From a checkpoint of a small mixture-of-experts model trained on Wikipedia: a shared expert of 64 neurons.
Below are experts of layer 5 (counted from 0) of a mixture-of-experts language model. Rows are named router (the router's row for the expert), up (a neuron's input weights, with its number) and show model dimensions 0-79. Each number is 128 + 32 x the weight over its row's rms, rounded and kept within 0 to 255. Numbers have three digits each.
After each expert's rows: "gets" lists some tokens that make up at least twice as much of what it gets as of all text. This comes from a sample of Wikipedia text that the model never trained on. Tokens count by the router's weight.

# expert 205
router:134092111126159070134067185160091100138087147072121138144115126102088176119143113203200164124183149121095091163092134093098104111198144157157119134108155091101133136127176117112078189146138112101088123127174113124122105100113132086127194074
up0:200145145122174156076167102121142157114096170101094189149117158157122140086127141159167162058108162112101134162133189062075122148148150115120170094098123092089113126144134086140182137106025092082145193119125089174172104155111174104141188129
up1:140119126005105156116069089079110102082098143150113191127131177157149148135144141078109145199111110078127109118121151144124158156141056108129151140120183110135182215165145138138160171133187112141117155102141165159140140147144132143103105190
up2:091147147150162087160134089158160089130151077181130173125112134150160102128090094106126120119152105206145183100137139153127133110156121083163055141138155184084132106161144132125145164122080125075156138153068140080201136123124097134073067101
up3:108140124112177147093126087115165142142076148119141123066090153097099141120160108169085132135144148189125130169110154114116071155166215127138103176140160134128172127113130143099056125076149154075082077094126159095165177125152101176107077154
gets: "–", " is", " place", " on", "6", " located"

# expert 95
router:208093139144140046182129161113092078178126125108138128133103113106084127136141102180181166146145101067106131141088127114114114159191147146110093125061191096108118198135153133108111158159123121154128139114195080087151098100075132113160151080
up0:135131134122140152084127138118100158122205132128123129163091154139159141113114112169150113165195148059115130112113146108092105106155141130152113117096135049107100048048083086108190141143085143122143179112192121204129087163160117104086144128
up1:110157129042104114173161080156129114083180137172114168129110107134154139123133126093114164164038169048156106166094125108078164140152041137043177137189158067088104122128094100121145181110169150123145118109175136108133098205166161145158163174
up2:079139119067105131115148086105145081153102098200134160142117160117126147184104108128059118123145151185137190122171120168119155092115113142139126146136168167098127082127155136148096173070132123110157065078098123133175137105152068102099074143
up3:153081199171094133140140134062114107122112106156136112070076088134107142135094089182133111111185159159167135187137096152097084150106145123138180150059143155191157113110121123039098120142127149164122067133158118157176170141134130138108075132
gets: "–", " in", "1", "0", " (", "^{("

# expert 178
router:143121136119155096144132168158102122141070168117122116141119099125076150159137107192142197121169119121117070147121109084133097148163172143128079102121159101126179131114179142085082161142139065103085136109132082103078118154107088081162151084
up0:133144169094185129100104167098126170122089181107100149090171159110138151122074171159153148099129128097096117119167187062104074101151134118150165054176130156145081124101108082087123137125078115136076166141149132140149155174087094118093184103
up1:095142196068100133125143080082120140141087156143114189114168125134115135129100147111096149147085118077176151151140147128169159147113137146137154091125198080148146161152157087141192171123113194132149121127120142128152118139157138152146056121
up2:081171128121102119157139167159121117142132102092137130185152128055181142127162105028074110085152163192148164177196127129098135118093073074157101123184129136128174136102150149154157140088114133106137157038087123118200165111120123111145119120
up3:113172159141134074126110121083182101088087165124144087083118125063083133075125121155089074130069203158125142171105114175101134090154107188134169163119134101150202127128109131118078131095144135124134110117161160173172122092145141187136135140
gets: "s", "ly", "es", "ers", "ies", "ons"

# expert 34
router:151063153153148044138078123165086095184122190102142121159110115087096142114170083133202144102181122102123125140112133107126101159133158112133075105102143059116109142082153153098142141140131097125118103069179106126138102100108095096125183100
up0:098112155121142173114132142118105128081123125118154194124115156153107158131099112140084152088131162110098152149135166125153103139150087115114133095128117100099132120059194069149165131124061096086093137108095131132166114236091147140132152123
up1:102176096060105174095191100123105105134126128172118201152136104110129190157124144105065168186111162114130103095166181115064160163115117147100148133145191093136118127077184129149134122121144177144105116120149136104128103174107119139131023105
up2:151103119089098131160138096106157113119115098167153187154085122153156148132134145096117125122160117169127188090208114138154098176117071110063147127118153155093121123112129131204130113089134113125164152101110136137144131093089186143080080143
up3:123149150105157083134131125161114092182163148145130155088139146105145085146106073156108103124175168184166162152163133180145144147113149097108187082097126148167132114107166142084067115051172138143087053120143091105165113117162106162093075158
gets: "-", "|", " his", " him", " her", " up"

# expert 99
router:136090164125118103140086134164087086189129162106155105157078110116090142139173113162200122136143126084065155161115119104132096152201147145120088104081125067094131176114154122159102129114115096146049126121159132079087076149128091126151203096
up0:151100172129121168035147164162052162198119142141138079114119095142148136098141089105148111167156146097136145132078149103089101098110182121195120128110127075129138109089170078123149120153067108140148179095138137143169117199156142094115132137
up1:148134166070098116115048110108100186126118154079105136124110159120128143114114150133113171211088175090123107100125184110132151143123120111156139072097158119156167181159130124168179159079143126130132129160143127109190107166198130144122077209
up2:077150105148103088126175123076177136183130141128096126190164116098160162180089134141146119057149167134116125088190098092121162104118102139097120130137138195074150117158089121113131098084128099070182094095064126126163145158180122154123180157
up3:119163129119113054114137093123155179146152137101079158149070140109087133122093081136117085079144143164167107138177148174154067146157106118124160154110131125175107094177101125064130147088173164153091069109162130113124120133181094122143154177
gets: " ", "–", "\n", "0", ")\n", "1"

# expert 8
router:182090145138164117129134177180099084167093151090160107149083115084126164126147097137143183114177184111116135172095108115097077167188168151156105087096136114080161151103176139102088144119113103127110089115147085074100087110110097112187134102
up0:152118135150125126094093121157110149118121158119106189067137102061176175054142066094115161163135181085159112139088125089141096160107103111139103066129135088113168133042117106140146109118091187101108143140182120094126108173113163089145108133
up1:178144106071098161101077099109121138104096086099119157165127114164160148122127150094102167119103113146183150100169120105148168118121131121069154132118154104018168158087146132145162194137172139179187186076134154110109143165159152189108104141
up2:144185139071169158191158089123121146189186109170153170103080116161118171132143093111135092106181133155133188095099126117136082111101228093075098174102113177151110147139177123137125133088131127104130144119073150050139104154133109135106118161
up3:111165159145122103145133127075152107144166110144176090159129106195101153102123110165104103141100146151060138171106173140045092142137116138172157132146152117121120057132125148090108121118122146122111087123160108100187161100137114137144121132
gets: " \"", " ", " (", " '", " $", " ."

# expert 216
router:167104140131158084131103151179088088163137122103160157162131113114101157173199073181181158122163113099103098146111092133107086148163165168104068127120166089090142137135181145091114169132106081124093107133146121087090085099102079118159157059
up0:189133186206102150089159109143108178133100149104146109121130151128118183071132155177142056125115165126104129130151147116147102107151182112122092078109149128105124105040143069143166097130057114074182132107133081128176116142122111123158147164
up1:078142121080097163134115093138146135071130126054168131127147149119117160106152171067088163075075125140164104140172195121097159135124070132117139168149122096153142171180170142148142137162163084152077118125122144073050129134156101169141182142
up2:071109141046129137173144134083188079124156097182154189161115115165174120154114066112073159072140147163135207142145084145135151114123054118108142114119128228094119151145170141114094099095145131105134160104083148152126156102083113098095080114
up3:102135157155107131126172129073166078089125135133142109121094138129142142132121077177074066128190160151136149172120074193111111089170122131089190120132156149160107139123098104076047072129141206122148153120145149125139161102159080106095092135
gets: "200", "5", "190", "195", "10", "20"

# expert 76
router:115117117091153132145096117151125148156104151063156121172114084135117118126157092146171171094128160122065130162126080097123104140157152122109114115093172113103144146082136185076098150118121122174093109063162066119051106137101100069135156111
up0:117110144118175149066145124161127173077162135099150113082160155110138166071094107152132144158079116131095089150134161114067080142115111088171130097142099101105095124057117095159179125153078135090158180094136116136147100170113112133184135138
up1:178134124077129146132138119138137150151163111087141190080109094159159136096111171127089167156095104113168166129127105141111168140066073138087144094172145100131081147094140130107133105178134118145151082162120158123121151140172150142117168150
up2:148113143190100114215121056148112093146170070180129158111091103092139104156141138075115170074104163155128175138199143087095110118090104101090099140160230182116123115088149100114127108106130110156190147176109077151177157107106147168150104148
up3:112176149121120063129104119069120091145109145173150083097084159129131148075090148145105110064162185158129070126151135127096111137132074121071136105142153138157108099121128154087053075077143159163109096153098099112197150117112101140131155128
gets: "r", " B", " Red", " tr", " Black", " Cr"

# expert 84
router:136071154102150108134077138167111115135094167137166124165133086109116158126143103146174155103141174095091131120109080097109092185176153137124123089067134095102153176115160195116097178088113085132108095108152068086097105116094083105159157094
up0:137114172166148126067114152121138090125121130129085113148124172145174164076128085123137152158094171123037108125095183120150091106094072080161133100096154146094146161086114139151172132109080096055124121108169054109144115124163132094114130116
up1:137096117050057139088138130152108166147160134153166149182138145116150129103121153133153113171070130116163114101129128171140164101095055129095155125150156118130184133144172141168149151126148160158127172094138229177061108173177146187108103169
up2:122127096119109106108144105063160127146088135198115156120046040143127098118124133122076093130164110152160115105144135156131046120075134090108109184161144176130144060104187105146150166092142160167165137129070142115149122093114104149113106148
up3:126120128137095121118074081103147084142106133153123140077115174178138119111101104117101126069097180160096105127142166179095122067170138175112180120121195137129148018147162082121097134061142148108143100088153112147137132126144082108120167125
gets: " |", ":", ";", "\n", " -", "):"

# expert 162
router:157095159172171065151114157152098102164112163079172135157123092077092125146164115186170167096162128085101067197107114096127115172174166174132098099092150125132142182124154138100069165067090135143086103115159122082134112162109115069163123087
up0:136130130159158178098132127107044127097109200108073158091145125158125115132161136141119079124151110093112124092106166143098113117116102104162179165074111059044156169095150093096213161195096158116112135092157171145180142140143117128111102153
up1:146209032080096181124152108116139171122131174158154119114119091125155164137137145077099135148123183080195076133137187067130149117139126190137144160140094070109090165155156101136145125162121121093158171064146131136130146150160165126108176155
up2:097168120103114116125160133185129084121150063125149141123157139124092178141215072098080095122149195115172177162159128116120104099114172148102091146118125149082077095144190171147124152116195112056158148156096126127139092116138114151124099146
up3:155170071140136079099119130102162144105080143143173123097105142114145144107096060173138106166079157101139122133129126162143145070053157163151139073178167133136118085119119130133085077096115155075106054170140126168142108082130143165128111154
gets: "ed", "ated", "ing", "ized", " known", "ified"

# expert 234
router:171094170112148074148111172171081103186126113122152162160105119123106178164151084124165188131123098107109129164108096124121093143175156169126064136072187085099105142140152123124080182148137087118112104114189145090095113106074121119145147088
up0:084105214154112093081127119113081157107129129084135128140112154140129113162132178166122136084140147125125152080178171087136089106098117141106145099123174059156127092095100123112194101144128144120135097095127146110134077151146138151124132049
up1:085124142007122160113152149091103115098138172160095159147080128113207165110142108124088178152141103076144115079123147161097144143138105142119120124116121113102123171118142086166170118148157158186162184102133196111174076152153146151136110156
up2:112122160144126154157105090123177077147162099183093151156091155119139124082142065090112083083138160159143156117182118171074145112085156105111099102133138193092128136101183141155096117087130076156158087123116081081140180112132161133096079133
up3:177107186147110082141123123093127102067093137103157113122068136160148123073108154156088099115134159183145161219103150146081142095107119125117162165127168184161157116100112141118076109089131155138130107113108170139105135175152095110158103108
gets: ",", " May", " March", " April", " July", " June"

# expert 230
router:153053148118143085144125164157114076185087156085130136126110120137097180159173076155163158097197119097123159140094103089094103149161154151127071120107140046085160170068166146122122135134090116127122084105194100119143119127088121083141145101
up0:218138139105118124100135160134123156142087130131107125128125106125166105041111115159117107123138116058112117156114145073097105068122138104100192084104105112144117172090112080126141107196133158102121190080193101170118134210122172142143112152
up1:091180086072080122128118095138064114167121159108156117202133126143138166106105105135104202120076101092164117097098175090172154110136023129127122111181170109121120070170186137191158136127121155110154141163147169125135147115131180174106100135
up2:109131148097098124139067097141140090122128112171110155156159132130113095139136150124090138146132188155112179144193107187116114082141131117139103094176100223111107120113126161086109132080124129101168110095089136120141081125115161187121108124
up3:187182101143106110102154128082168088107093163127122170062136154131136141143130076155133110101153184187146112205185075114138158073131195081143132086198113108143142159114114122146120095137121144116124089119118112148167121130169090159125109112
gets: "-", "|", " the", "The", " |", " The"

# expert 38
router:175067191135165100173099137163097109149114153089125122172110104125085165148162115154154152109124156076089108173078078079104093158177138155112097090093137082105181155117144154108107148115091109133106094091144099097112126099123093099146168102
up0:136112148133156152089234154107087108125140143142111158136152150101151134085207103170128152148133175129126099143140182100115134164150108074142143125107136091080091130114130110111171125160136105119149146117150075129184148145133133085112197137
up1:112103091054096131115118100105131176102131125174146147133112111150174184150112148168091151106129128111163101082121168130115187142087055177082160129192146122118122152167161098115165120134143116204172126118142143131107097145141192151124069163
up2:082129119094133116191151100150171097139113094146187153136092115130141087143152138094120136115135195167146123114140107181151098106081104167053110107162130210116155118126148155128099126066148121122157090108079125084167131126167157161103113147
up3:169154162176134050155136141071131155113137129105111107134079100115103121075096149109107102104096197163109152144116122164083118104112157090048207123088154089174100093147152129134122106120145178109089103166118143138176141132188139110132137117
gets: " the", " The", " a", "The", " his", " an"

# expert 160
router:150089160114154116146107164196072097144143141103138160162117101107093158150151076153162156122162122106069131144114076104115101180179152171114090107088133084053121153110137167099130175125132081130115098120168109090115114103108086118142157066
up0:111165136106112180120142200073110218125129120145160156071125118105177112124132165136152124109128168148085143109136117078101085091153101110199149087159097130097132162103106066140172173150111109145159160069173150135166126150065122151144128089
up1:153169103052048152118110085130121105166111123101138148121127152163165136130144125200116205123083100151146119074133134147124213092136134195075098133160177098143151149134124068160158199146146125124143123111144150144125088128123151191149102191
up2:107160092087157135160146086139174071158148119211100119154124135130151165142116054123087138111092140150142172176116098146133127065065093144093171164134138195111143133151177146124080114098138106081170107105122123131153155181138166108081116166
up3:154119179174153101087125103098173060107093108121118094163097105097161130108136137169087086120098158114106165131151144145132097149130170139112188109102182175128121080150123077131095051142161204160133098148117159115137147089143103055137104115
gets: "1", "3", "4", "2", "6", "5"

# expert 166
router:161094164143144096147122155189104094160105150119129113184075112132104153173147073123154152094147187072076130188098107104096069117136158160138103098135153076074161164120144138108087128073124083147094065123156108076100128083135100086131154131
up0:127140167144148138092166169127150074128145169170119174116086175126185166074164093127144116134130129106130158116067153144166042088123082090152123092068150044082131108087110124157180110145107157129080168092145108130163104127101153062181123158
up1:113153091088155119109096115189164158118092136186155183073107163130174139081106126120058186176123131140166116129100157139149181150140099176115136130141102126136155153171155080120134101145131164188140120104112200108114104108119121183122100145
up2:086178080127135105107147084112141096115091120168138160164096187118149120129115086101110106115164187184111147143175113104146102123104101115072167079096152178115120112163168092190124128097160107112173156141106139153162149143103143135144105158
up3:121129103137151084123168058097150093159124120132139130097121130134066139135128094148118196169130155173111104198118153162073125121115213073092194119196084143133182063129166149137078099135177154106134107093128083147128080132178105111111078143
gets: " the", " a", " The", " one", " their", " any"

# expert 35
router:165098148121151080143129182192112102176070182110147131154098118111102182130169103117198162125175129081097080169119076120107107121170135156123082078113131097080146126081187147084123122089149079108117111057139059107091104143118077111137158106
up0:129097156141128188065134132126091133140090158087089070170157162136116120116181097074148051123142134102148132130106129086095080171145105102164123138091135092121096117108137127117162140154158092102115156134194179120175147140143135051154085127
up1:112187103095066142108140087094145166160054095135139173135136129097102135144120139152038176098113133128102112132155161124149128098092080144139136140148153087091146186184101096139131143132177156213135152102131154150143108160163174168151024155
up2:124158122087091127143167158176141124161136088161124137122163070106128181114101101084085112064129150207124114166148096157121089128116100120069169150168199132107138153130146089156137120078139149124146121164058144192168094115135177137101093134
up3:117126190136133103144170056085134122140065178177120090126112131077088124095119090149099172154097175142108080082125149079119125071140181120101163161136152093171209129104155147093112130096139122173155083131110105141121104130183114137118152144
gets: " was", " be", " more", " is", " a", " been"

# expert 42
router:157104165124143084138147117184086102149084132141144127164104124085106156132146080129161165119183152106123147152123105140133092132178106170118081062061126091075127185075134185129136140144082066118098132113131137090109112134117114115187183086
up0:110094146104152147095147103097121138133115105085131123154108113165144123102067091134090151143158139134152143103115194108134114117142131117179163085115123162094103077109131070128173133171130168094096103121161146167126131216120123151118123102
up1:095169125047088109071140068168121118089091120134146135107093175102170183129120111103103137083120152130149138103126157106110181141136092149044140125107159136133151152181145143145123144124233147119132118189132197129133069088153137207135144145
up2:165161140135130134145122064099160107187132077165144138172120144148157144130098112097079132108134167151138172152106138139121082126058118167145092137145161168122109140111149088148100157134147153096140086174096066112175112139168141159136094139
up3:166148176181124101129109097122110140139140109172144104098109130108111163155136107129156081126112202165088150140111142169077156115079115121089145129162148115170116071106132159072130131095114144091082091095168136133129072188159103145120141158
gets: "o", "in", " In", "n", "In", "c"

# expert 193
router:131061126151146094149093118142042076147146159110118120149130143127105158177164069104146128122143178137084165158078136064132125150166183159116083110108185117131114144114132142072105146093083061136066115108168103103133114152101107101180139132
up0:125126131105112184153187119175070124105131146115124171100190104112160162074129137153104144145137153120059158094137157082053130076118137107170131055148055116129109105033101121077170132123074093102131206118127148158143124225147148106096175156
up1:140145104064107095181096108127106194090143092116091106135142152145164164126134164116083115169100145118183076156079162089129108135154076130121182143145151082123153150185116108078143148148125121166129112086147107124183137174133159150106070145
up2:150165095048116136138102113126185085127118112224115203152115133109151119109127098090109166125192180154165181170166078127132124103080114128100108107125138182099159132107144097118087143141122149094168128147084176106146119142129049155124138152
up3:118088165155190158114130095116126107143134137044127077027092118123106141086111160158139163154164095186154118185149164110102125076091107130123200071132120085118169090117158142101127078116144171121125077137125117138136156034152143136127094146
gets: "l", " on", " when", " after", " After", " before"

# expert 195
router:166102144103162104160120126123095089142095116092153171163142107102127177150136090190158159087151116112116138155090106122095096152144149180083101132040161122119141179116176144148057156105104119184122069115164116102118109101120103091123139097
up0:066162139151133181081155193106096134139132123151062184067109137149170186070097085140212088109143126174119134105092167124107074092149119119199120107105164110136153116121115086097150166147118148120144187111185135118141193177105177084147171133
up1:088123155081109160094120106110117174167131103151104161204056115100145125136097130095122194129073159105157135073164168158154125147091048079111157118147116079100113135156094158146119217119135139133128086080123148115161106121140151169122103168
up2:125150138090075167139106113127169122140126107192123210124111100124143128112124146089122112093138184138128190153191150170077131109103148138128119176127129127103094096075130120154126153114136099137122152068129106173133172168114183179079066176
up3:123108185154195098117096105102100132118107112075125143128120167149123101149146180204139097085117161150110131167138095112134075105119040107084169113171160146143195072146163161072120097102142157149159068099136113128169193106156108090126088119
gets: " by", " American", "),", " English", "American", " British"

# expert 134
router:165093148088132110161067157148095127165110132135166136175084089110101164130181070111184156094157181094095151179118085115100101146153167139096111119105154122099161168121181153086095173126143124172099110100165112093103098109105126107144131093
up0:080132097104158138106103082181143181116088142131105159128134180133160151086167138120117135149094180087148122117107176110070129097143095140162136092085119094171120124152148085113196118117100137105119176136189130179160099177137123076110135119
up1:110153146071056109161098145095125166096125099158121116151133123162163139117112143112115129164029170094169141138129140129138189124152080149092200179096125118128111139130161124131162111099149157120142161144137179134114132174136168197128105117
up2:159061154079097140170145110101138102176144110166163124150138113164148127100129105063080145079194151125142160088168089157061102129096140137091133154078166194104165091052188079137106135036119105129174102104162132130176157110104111142103087130
up3:167165187174144106095100122068197122174126108104105116049078147111152129133136153146063150075153197159177133130089165117094085076079118128120177105137205135138073078106111167102125111091151104160092156081108157141116120141168087121079161158
gets: " C", " P", " B", " M", " K", " G"

# expert 92
router:164084144159156108124117164157091101157103186104114150167113057088073127155151073164181157126157180068096083159086109094117102163171136197123130086133145094110106159076162169081100159158119125128099131122146137128107059125097107121147129107
up0:173100140119173156109162129106047168115144202093110065156148103157160142075111127130132124149160170112086128121111187090098116140126089151195149129096137117104105108143145089128134163131125128119140128182151133128126151116119084131114127136
up1:159175150041071163087086138170124171125065133142158170115153172098211116066073152107085144136092126115173093108113127148056163113098081118127136128111125143151132158164178106165162131169205097126142144134116131132109094221161144160162103132
up2:103133148149109137126124113125172089118156082163162137154118110131171132148112097153054081098114204129111160177178070111101105111137134158082102145154100151099126088150157124113178143071153139085165117125084136137204142120139170136064077163
up3:113153172125101078118158137081158094152095141111112106097066121112121113167144090193057125136097181152136097178115187104091122080140138120129170109168101147157147088126159144137128085117112177175085023143126149126176151106141144128137109152
gets: " |", " round", " election", ";", " also", " and"

# expert 212
router:135070133089154117148087158144081124156087189083136143135103104113074139165141105157174138106147150083107102149094136123090100169181156171085104137063148087102145177093156164108103152117100099151121125103158134085101126134151102094130170098
up0:116096089132174161093156163078091178113131139129098132137136213125166151128145133157147114128155132121119149133104168099088089133131111063174126108100121090151141108084115084159182110216056112093127165113134149171181145173102134106138170139
up1:192150153095119176099119114134081171102099147138104111171095072140143128115111161095078155139124101111117091098120171106129107147113068119119174155092186090122161172111148163093124165145123128214115161101135151115164116147143119134071087147
up2:136183075109080120120124106122164145170158136213133150120104076165139159151145093084102095103115087172119148123185145096147107066122165132072121148194122180102166074125191153133132117062156100099162102097052114118135165151147107123102088152
up3:167127163189167120075143097068165111124131151169094145089107139162142110128138120196089114106147146136115111209146147119140084107152084137137134137159141141139132028137117178072110105118157182130123062112126138138160054117161124163116124132
gets: " with", " by", " of", " a", " for", " into"

# expert 19
router:137091137095174089187108149140106120155109160088159170126136111139072115170152120166150146130172132099099164158109066134122067132167184148113106085125138064096183143097152147075060153156146081115093091103163088086121131114119091108167159119
up0:134129170138094134145156100119094159124114174107104131139095174133110126139031114106114134171120171128143118161067150092148181080149141155185111156139101126179152066083101129130118129161078111101095166144183163088133110188110128068132139138
up1:115175074076135131070122085128098150121186118094102168130126177159137116144109111090094145164109175099103145088135128101125120100111128115100157141106126136126167134133176101167102160127126083202137164133113047170113152231109171130083101119
up2:158082145127149169150140080105151151170086079169117177110138114115117138156169103126112163094126142147156156116160146105143083091087153111120073141141170195113177115122104138130134170106137129129159136068046118211173135158121097141132067129
up3:139123139177132134089134120142135117172144126094101151115093112093128144141128153157094141129118079210160125158186153141130111079108152133168167200101141100156114090167076131098136136135160154105116096128182154157177137134132108121069149119
gets: "s", "es", "is", "o", "ers", " G"

# expert 209
router:121078158178119095164100158167085076147126138126164095167132111088077176154116095138103179123145120115141153205096099090122132154126139142116066147079196099113155185110165162123094167135084122119099089123143110089097090148117117092185114119
up0:112100116146140183104192185092107169092155129074082141179159136093118083084139104160110082156085172117109157096144127081082142135124119085147130055056150071107117114097115112169188124120127176133187155100124150163101179175155101152148178124
up1:136135118092152156150128119155081126153044073101123129117138107176164148130142147124090116135053073097137118105143167118136124129105076128103181110120131097126133105154174108127105109149114193163144100164188125157103124151139137152090077146
up2:141136170106158118090177120124133059126123126143107189135086116162162114160080173082104132140151184150136153134209085105052124123120087092114105140197179144082131117147148099141198153108142087102192159096073155155170145106065178182119074174
up3:119146174148144065185137113154155156074139153120090108066139109146156086108145146147111089092110128141137132141156093100116111107096123114161190116135174072138164073162158067130138141095152130153138067123146131116164098069146147130195110126
gets: " after", "or", " before", "ur", "and", " for"

# expert 106
router:152103143134158121138072143135088111154088152059163167175084106111108158131147105142142153105174140117091126169067060082097119135160142142105101099107160082102189179135147130126103162149149116122121102109166111090123082106092091123137174115
up0:122127111152139139084141181130063116143124170121151149109129153075152115080129121124130187145127163107094120092106153099145114172154134091092090069182130064103118098040085100132182151180099154111146195130136111140153113173089133096126192117
up1:089126208051107141146059121157117113116107187162088119110108086117156172128112167156116174143097075098155173125159093105132169136119058127095161131176154117132167126132137138145155124178159125131122119135120168104123116145153152169154109148
up2:109141157105147110095161095104158085145132135130149119155079039122116123116090133127130122056232155152139180116133119158126079113168078159098149195116160182062082124113143146161140136094139123142178092099087173109223179123171150132122101141
up3:101206145141127122124124135112189107148145099171165109140124093120152134083108122157095122112143161177121081136098151149088088098139128140156189091157099104153158113154104127108131141079117165186088103100125119188141185138182086137108116089
gets: " the", "|", "-", ":", " European", " Olympic"

# expert 126
router:148122167128169088146127167159079075132119179077203179121059126112114135177157124132168144097125140078127127130125093121115075145162120141084072130088210113096130150118124165112086157136130079141133109145167101120124095139108137087163149075
up0:185131183161168170127135136118119167147121161085141117119114165134120101081110133186129127147126146138101121113103172076081137130081116103209150093114154039096162086099101088170143128153115146068108130138186124112173177176182082092112171141
up1:118171090075096155090132174117085139129026144134135143175133133102171104107136121123129167073103136099114135121075147107132177153110111157090179162124160157162110172182149127143203139168115141116106135108151141125162123192136154103095122159
up2:116183102096113120175097067109125105146171148140142186171094123066165166096143110056122114085173155155180155154110125076113101142145097130169106145085120180153118138095125136167157109120140115147152141087083122062136180125136145118177095195
up3:132112169152107117168134124109103123140084160126131095099090159130067090124152147185086130100133120194141137189121109156087157086083149174077170100187127137154124103078101143105109129082166155153093069159181136137164073120186089073138084131
gets: "o", "io", "to", "5", "ino", "ro"

# expert 57
router:122124161094145112125062137153105105193116153119147131159114093102127153146123127148145151086141166110099137168119069083132119138137154186103124089111207113084132153094164166076093158124130134153081113100155105102100133118083095102149132120
up0:160142131119145181122171181159101169128162154123123172099117200084149156119132114157113184097078121105143096117136160074156112120145055110134151079085150075140135116065102084121174120143122167080123194108139100165091122135174139100156144153
up1:115153086073082152133122087138095129130090138075135124155123106115172150121081120073088121156092157102167112127152138137130148147065058158099189146104123128090130175123146097133134212198146088151166191122137181130201128127112122182060116158
up2:118142160157079068157155121133141081177133156129079149098120153087179088140151138068118071116150146102152203063189145117069063093074100138158138131135154177118175134143115163090099111115154121178147143138140190129118143175181133140133068116
up3:095153131097104077130157093079180107149096140161126171034160171073110101132109149152119107086118155161139124130134168180098051091110092088146170133167100134165108122181136129162078098080137169127100110120115159106150130145128068164121121120
gets: " The", " A", " World", " You", " Me", " Best"

# expert 51
router:139083153123176094161096137130059078163105200099127171092144089088099181159207092177118136123148123106120072136117098123114085168140157132134112098126151110112206172097184155064062141127116087123120108079150085074118141118126126091158165088
up0:139084141197168118125173142118081131122150121088104165149096128114155087127147138133127110164149184122136120062114158094084129144145097093185127080088113124112135136092090045148193063152132140090121148148121127185143115148143122099113180158
up1:125154154069168103167133066165139133083164137174148088121119123141169143113132161114107190175071109113148132131123142130068174114110070146105141157129111087095157113176153138165159130145133158105090138120115205124161157181120179122110148125
up2:103098160100162135077172076085164140159077115197100150118075150162172106139161125105105166073172178127132196110163153133147142115100115096104062089100164135103165124110144112168129128157171124085161120095043126146146179137144137116109086084
up3:154104191147107126113147139084163141169121119112145060090078128137062176084134162177094141093146149130150137189145184154152167096142114131126164081127174107153146073157058115169123113125145170183113074132153136201142109107154093207130097145
gets: "ley", "ton", "man", "son", "on", "s"

# expert 200
router:126135157119179096145116159146073110156095173076182148114083119100106133144180108152149155103121181089095109182106119128114076154139120178069086087085175087095195143094152153117084166153104060132108092140162081091103082143087131085182184109
up0:161149087172106180109137144122105164125073156119129154099131181139118167077153098152127171106143168073121146109173179106101124119184093109189130082071172075114174097036087062168178134167100181113137161110160134129150059155149104157117146173
up1:108120102088080131135124092145126132115073109139150136154178131067108130167157126137082214146131136175152117131192106140160153163116136203084159085146103118123093103136161109129145121135164156184114114154131112115126079164155210144161168184
up2:098135107097063117171074118131181097170115129165149078189075141124177142133116147075080142114159169175174199118126113117078104096088117115103111196140147170082075101160167128174099128150192095101139093093110065147148146118136207123121058147
up3:147168123197123044136113102100154108120188116127088115112060075155162111124070134091127134184165129192165076095146129130092133079094121161129123115166141133178119070127128114098100142105107133084103093151161113131169131111206119175125100116
gets: "o", "a", "io", "os", "i", "to"

# expert 213
router:124112147095172064203124147163061111149114182116180117130113110114089139144172061151151173121135136097111085139115132085093119142143123136122100097096200114111182144122151164083093162137070088145093077084176105110089083164090131093165148103
up0:109146112135114168173151124153101128155081140066108160117092115068119099123113148189163140159169153114195083079097135118092126082109076138176130105162152083162146157081085096122148144160109153123156167125098175145146131154150115113171114171
up1:088170104105131120051100094129156171116123108077132118153141129111194149145119136102066136124011179100132103082118144167182142123170115164157123086136103131140167130130167139153136134153132149166167123103065149143107103195180060092082124177
up2:104156190090098149114113075111142098166178146139136110166178169165098132099122111101092133105188167188143190075158135128115095123081079130129068147148168158135153084083137153118146137093153136124144119123067052154145096119172093151104101146
up3:157177167118144114127132105074117118153176114131076149109112110132102141077130138169091131084174191117146102177161125166110137067097183136113138137096150157160107122132135110149031154100140125136111102134130092077144126147152109133181081097
gets: "in", "i", "u", "le", "o", "an"